config.toml
d_expert = 64
normalize_top_k = false
norm = "rmsnorm"
norm_eps = 1e-05
tie_embeddings = false
optimizer = "adamw"
lr = 0.00215
steps = 5559
dataset = "wikipedia_en"
Below are experts of layer 4 (counted from 0) of a mixture-of-experts language model. Rows are named router (the router's row for the expert) and show model dimensions 0-255. Each number is 500 + 40 x the weight over its row's rms, rounded and kept within 0 to 999. Numbers have three digits each.
After each expert's rows: a language model's description of what the expert responds to. This comes from a sample of Wikipedia text that the model never trained on.

# expert 17
router:506527494486468517473468504436435511526514507477548522544527545479528409477517425495462466513534508409529546527506517560482451488473463507516514532449513445458513459486497522416503574462485491536447533492508554448427481547609567461535439464486467469491523514533531519503539449477448515544467504539454498504506503411523471473480530474532517486433478517484455500422481553453501557549505533511478497578536526458462494424471528537505559428486498513521522472513524507466474463483501580448475554525512472433434492424491490510503524546410503544539475469536491512567521451414510479439478524602467539491441476517463495546436527452551456501527498434528538484450513522461465540518519529499485482459515562541505507511528537493476531409573431456479432445464558554509460485504560616
Description: Biography header words

# expert 13
router:448531455516529574453477479496484521481424539424505471558521497477504482464453577503537446463448496464493446505460457524507427479541491475483450530537530551562525501473469502457503491493458472445492569526515508460574499474457524541537548526466579464456527542488495493550458592491464436427537515562496516533593552508472502481540462510480545524452577561536524505545473494575518511418512497480486536474537485548554473463508548523477498486456489562484530546519517497496483565488548478533462440573513449525493473581498464497432540480529523523576491460486451530421541471527529497470520515476579532585401519474575518475550470458436525531498477469512519558444513465561477431418472504510579535550442491518528534502472557441479563521539524429472468466518544500486521517457503444
Description: Name-internal pieces

# expert 32
router:435458466512618513478539489544449495557558424487555537536494530503513460534515539485505431475472520437549488536512572499464478549492571464453539473534451492529567527544554522469470534470494491522560537557535501437550449418501475470493477437448504545506508468470528498556549486508529474479524503549497541508501477522454420441473493544508544504494492531456440505431494408468455512532451477481537433463515514454479483488582410447473494409533491501475494471498491489541530444526441492546463539571510478466531488545493441507431522505566470457550491579498511428505507545519509533485476476571486550524492548528508440610448476474521493454524485472470452519448463545489476501537489524400460471498533459518481446448502460504501458587544528477574461479552474527577513534488510560
Description: List connectors, census phrasing

# expert 1
router:438521482485531458518529528541548450550548549512450477538497560530566434492517495457575419507462564401526468542492492496445501433555463529470505556536529453494470518495501477556437480434499574463492485506535453552457500478540546570492525454495564531517476527533520501546505476478535515580460489495413493475473433477487492500457413570461531459467514506489526529486546584475424498530513517498529492549458473501469512459432452398521549528479539533475525514516473458496536463561461461512461535484480557502543483512515471459559488524492484467470551507507561527500527402525490599510502439454455428501551465466456515472416464550530586531543517590440395509467520459457461528488531512539508447453520488462430520506510473548456446505502506484556502498479490463519511539546507517
Description: Institutional and national nouns

# expert 27
router:446453507538503513547510502542535470562482477508547497487480531545514446493576542454507436473455468561504510538496475452432508481470500463561447540501516521407571546549462528555492499508460507460502525511531458485487485427438598510533509486544499559540475561500591547477405580526474476422448520546429506513470504512478421499424473550583528491560520531506509537435489545515477395485456470516574442551484498520517504422535508506497485513485423468523494485458458486506503531448510465559473451503486514490473532438500474491448483459580466496495546481436532471474545551532483566495474476543485520479472569520430462469432487520487450510526522560458530507518394571416506497529428514427504497432512454482498510560568501513494489491560523499563539462532505515508475512522484473
Description: Line breaks in name lists

# expert 43
router:504499524531471545440468479471475574435455555447537557541541453504436532449409498541461527545552515464463518517451552464551496497486482526486438491486502493500569486472552582429502518468536483558459539565478504433556532509493512500541536534524453517489514539476524493505527539536471436471545494483553496518504554545478493524491476463502487487435480544530594527534469503544535444436516526524491521478514476552454482547580477538475482437511522406427530493462523561548564561491556558528542506546491475502444460473450503533485467486473555566564489469504499490525477500452524431523419499533507503492491499493528505583568571462524453520512541428513560524532521488508531489481471525542494609510483536582563520545430476488513591479502522551431532454486571476494566472407459509
Description: Predicate complements

# expert 29
router:495536540528534525566490513436473483554549558593441454484506510479550478541450491504492491518447444521462506487592511521493498483556499444503476424517491581475490517458474496573491439527417530500564462540534463553528570423444477495409520484511469550491507415475401512467561480533530543477513489492527563463517468515515524493474565496476549469566526494461472525520501543516541464473489418521514492514515448515485433517548545485468487545528492472521506486443429556449538509549456591565519494544505500452498556505491531433465498543472497475474508447475528470470563473591529460494482452517456524536515529578501486481498447497470443419508421485523536515534538408563502569468478461568541494522462503518498544490564416484476579515504553511523508511548511552512567513446469473
Description: The word as

# expert 3
router:481502516451545488562554450553486437575532532492487455478479531509540492530554482453481426495470476480541548569554482513405470441513496484453548521507468485428444531512523503598456495483498495448562437501545418533434511499471538519522566490590550507563505527546560479502530458475459568501490463503541542554454464430479493522480531513518476478573506486510522578450526504503471468559475487501497479519464541475521543489432496468541565518471537497575412486460461504506515495504463524560503491509456522459547579518505519511485474508518491487403464488529516467487521483495469583521469464469472422494509494460412487468489497565565560522547522616421490444496493480502483511514478501515488414515464452390494557501492480509473490504419484578517509556510550537524532569477452535
Description: Place and organization names

# expert 44
router:526456494416470539433479486520523486545429555516497450539510442498557509454480476520571544560504464457521370505451418529538527508542510497498469572527468522502503525430510541460548444475439471456512493401471499550528563478475547552522517504541534447528491579526503479475471516517438515484527523473516508476535471514519553529537535554464483423486560526513528485544489513501481491493537474451535593481490534494543501540494532498489467462456405556498476537546521505577489474461519529580550502520516465507472479537409534554510523462545538560434520457493491550523496498556579520452492439419499531470455509466506555471525463510499528498490534485498539483373458511563530473491522519498562478529436453494511512474490590539530541470438509460448477573567587467469515478503448510
Description: Surname fragments

# expert 30
router:463392514515467514523500502472527533504505409485491532454458509524460440479472449567558448574551511517479507505459453481550524536457495398536463532497472438512558492526497521422463523467456522532538532448492508566465523561565505428475499519481389512493465463467457507467548455500524573526548485402435494511460420510535451558488521478550535505429423444494475507456516522493495556491541462555514496490481511459435472443502505443505506481505551530469428450485513450536548468549463511538485530444470493457539480486510521482524609557460484427488516501507562500545516517422483504490490527537500572485520586498465535504454541507479440519500466470547498507465455517442512457577530568458462529460550507497455561460468568551554497472514427510525504475472505456477463418504514471
Description: Credits and table separators

# expert 53
router:467511539538488487440503463499531466556541507471468463464441499555541421577529484471479436434504488512551524549524496529410515493465487434510486472491479458485475524530496418608484524485488493487532499561545505536538490478453505459491477508518493493467445449571538493490463498451519559473539505481482571484467456505542472534470489568550504496604520538510461519465486457477444441527431483514584485459476477504427531446543513480515506556561440545562430542460491467548482501548460495554455437428447460476537568419524459486460466477576528485562538482525521484468563577552491542474453561465470502512431499438453493564477484530549469465558493543515544497418477556532563484550453495487441475536532445451489455499515457554586460532482489478535551487496537479500497554471465476
Description: List separators after names

# expert 26
router:459559467515500479515456484509520497469481498428494536423490490413481469450527550478480509426534549483477531437475502410504439486496543538474468507475462531536573519512472419459436464532469584572450439466448486589440445523458465485449546467522455495557487480545444453524474490456571433488429484525495491456437460453491534508411520534496461549519399511528454439419472477472528501556537528454537524510537413544533497480500569491526524515506534576442421487509543500511479422467502460448506491493520521528499480488447518444488509526463445506536571487526493502524550498466490530537546539535471468548524444560525535503446528445499505479544442551478545469563537525571504530496518539484476457530500486474511515452587477545515489462504486509505487422535509498431443458529568461
Description: Heading words, table pipes

# expert 11
router:438496407499590537512494526481484432520493538516516529431475504535568535534508481550510474539546447516438437453529490456560466568511519480472444487488429537460454538505468520501506464536448517492514509454442601569480512481532553487482557527505423534461534618480448494470518524460492455483554470428498538495523477556491542514482500532480506553427488406483592451543476580446559513474530468560465520527457487568498461499517528534562457454482518493503480453505467583536518453441500484516549521437458434532532402571496534571559524463506506440459515588499507487493495568500504518457441487488465469545523558492485498445494508530482514522510534504469491499522517452435506482542461461501522548538561465505454543468480488477479532486455529524465440560575484478551484451494460457
Description: Mid-word suffix pieces

# expert 58
router:471505567514523499502534493567512541456384448525442416521478516501514555448487531523543525424467513488553530557511558535487533481455490457562500461468538455485514561553562513532517497503593434524576512451489478480536510458501501505455380503456458526471536482459569503502469474486545545500537506515458511508594540469432423531467486494399464530506503563442551490546496459565508523537514550512483463417434536521483548516515484477550554565404490540486461491498532501486477542516523504466536485465506538486441475393474502466541445537469480479540500502503551491479462494451591491547586502505519512477492431529551492495553498493555471444463547477524497513504467540519514440464470559495487467544544519454548534535455548566589536503482507450496517443552494443479504513514510535
Description: Plural nouns

# expert 42
router:487526450497439477500454511492542428543475575538489523429443541558495479536555434464458499466498501482519581470574502519442457521537480527504558516528495465485407493578496526460460555481514531489552542588508444497523518527488580421538472516570446455517480506582574562490485479458513443464473466528462440541409506404439492466512527534501552502543517564454524544490594490491494498519415468606472467478541539517489477531496558485497524505512565523544483461426504591509490425434512517488497510450527544529506485462438473454522477519530491407536487481509520486508527483571491528552463560566502482527517529541480573549480472491494473488471473512472438478554446489452475525524494488491440540441532501535493465489523499450516520507557471527539488467466437572474479537460490522
Description: Taxonomy and species names

# expert 4
router:530543539590479426550435494442514536520506442516556500538499499527431407533490512467530555504491450537468477520520488537482523489538503512471519487458540507587533484402490464540512424479489507495503514432437477483563421469511501477493501513534525482541449430485466515559477488458609483500434564487539528561543468466551499526551516497492539454501461507444428545487495483499499489530503454521482464414520487536542513467516578522479508544548503517483513468504452460512517433523561460450506550548466553421543520477549483465522473477538463489508507461527469496411473521542507453504520543524591526516502539453475538565482468479464459563504441503440477523501535521546493459495547455556434522445503504552487541435487346473572524522524493514593570521511493476450531547526531479
Description: Coordinating conjunctions

# expert 8
router:480480502515452434483535416503563459509548549493467479537543483481485507516458535474482562472576524499535535518492499523477511516482538492507453490477506544529554419507537442481520452535562452575508520470471520457521444572498470518506465553476414487494460605519511513552488544550391523545569562552542475487566487488519450475534525501430428541490473529515463477449488441495503487535552476449601496518544530476535498529430407473448491521395471500474560493563527477443589532562585494483488543527459544474431527450471495458544451506512508457493512543536502564517421511462468442489521546444484494511471422434517486515566495492524492451486549485510502491538555488526555530476455482460567444463462536545478499501476485503507511509499456509455566488468493438505551507510544579
Description: Section breaks, paragraph ends

# expert 35
router:536456479495515492512547567520532394560528462528438488523482564564555477567578498493504506481471490567538451479496469505436518528491520440513483532495477489472483552469449451484457479475459567495504507464566456533461572478559511533432475518546500535561507494558472544534508515443482527507556566491468512500439555510521476505467461609521509488482496520474515526534472535489445495491484459506546480506453465505472431448511496419480513506498527531498528497513496454477532378463488528517538499431455501587544439533512455447459468561502492399530519465446541497522504504584525532544525463454473456521482477505456551434434429473455520464508583469439483504448497502496543513525477436480482455447566506476412460499522534526421416533530548494571457481517412449482464478533540485
Description: Titles and role nouns

# expert 2
router:544550493425462492564498484519433474478494528494472475518458456445458545436553535426409524567464493491479432565417506493509457536528485474478474470515467503503413559508477566540534476529437501428517498523441595482547480444481509489564524483432593503470548517493503521421540511546496442501527471535524517547520587519505493519443536473500531551393517476531543529496516549564540492455544471506441553558468425527484482500456517530536556497521537502454569515491455496448489519479590452495437479532490481574526419556580532536475526437515486518540484510450519511489508455477519473444447481471571501560489502517538477494541533510468515493460463575449466503544539425466489529461493555547530546537508477488542544508500471462463467500493568482489421483421522514491506456488489475
Description: Mid-word name fragments

# expert 21
router:489442495528617523541502554458551526595573491585467468555501442502530457555536488560589461536433490495514445479462525522514498552472565491495532495565491484473551525504466509512480524562442559487522516484495418574483514506491527515492533548542445529457468510477458514538515506497455533490492496493473545482480430510479515528489497612517513514483534430511507515534512503508546475526455491529483465481499559511471451472508484408447551485457535461482508407491420518505527448520380516547492491430471506438556558491489514509496452515482470479427513518469535501480480532446433555470448472462473484524482509537407482441436413486452534546556573476469417523442468516484525452556508512432459452514538504460435486507508498528526444513533445500568471488526477539501426525512493449
Description: Event and census words

# expert 28
router:457511520542563566561505498536506528516486450478441483467483484523523498532557463488514536450454478570489494508523517535509569445482488477518445504494574492542517442429507538542449472509517519504503430460488521535454485482470463572465474532448524479550520572530544492434456530488488562550543542446493468433440448488551477567471460510519429522497474425569621508431518513455541534488491492505590529574472437447527503533457479480493438501432489510475444479560498457485521543537462506518447512480393492509503565451503443515571489452415489470450574537447547519498552479458516547526538490470489492437453436468527585498484509504492520531500570573431457525504503496549499485507412518494473423490514554434469496497479474553461477461467428475456515497487463505509507474508429502
Description: Singular thing nouns

# expert 31
router:433416443534534521466497487500468488452587546510517489444494564582521483500477469583492470576581481580479505410511572479502509518511510472470476522517470498462463533477420511517480499436487457490537533477457432538437528487499453496472564543532425488476486549453466509518573499476513495476520487370476493531506499543468499548482510536481523577493447473487538533557526558506455461508478503530522414449518477558426486536559537480505497487504509541473532481475453494520481479566461503519515566466551414480557463489492511524493483512528573447505550476567485451463525534453463495496399515436443505517464553481465506501476487530488562540526464510491516428512541526482444469540450497523443510516550535480428564499519465446483502511447566539475533485613487504559471559443485434
Description: Foreign name endings

# expert 23
router:522489486428474546424412520459524451465464535505565525516459483517476531437423500487465549507462441450421472553500491484570502564504495545515471498539478537468408535496491527483518480476453472418512543466458606473529456510530466497474441494475545470519533541505479558429528569499492457508442467498530536551558555521490503488541566456507516556482574424514599464497499466538498503423554467529446503501485463516573508555507488548494448556506467542475501482599517530471478576495526506489525481517539448480469474544572540451480551522503506496467498493462501499415555448496553452451460502478578524450507517508506482438528545480452469517422513453534531521507516517450460473470516520570493531495462437572562548517425496484515495485529554462450420531484542534543493417522502505
Description: Word pieces after hyphens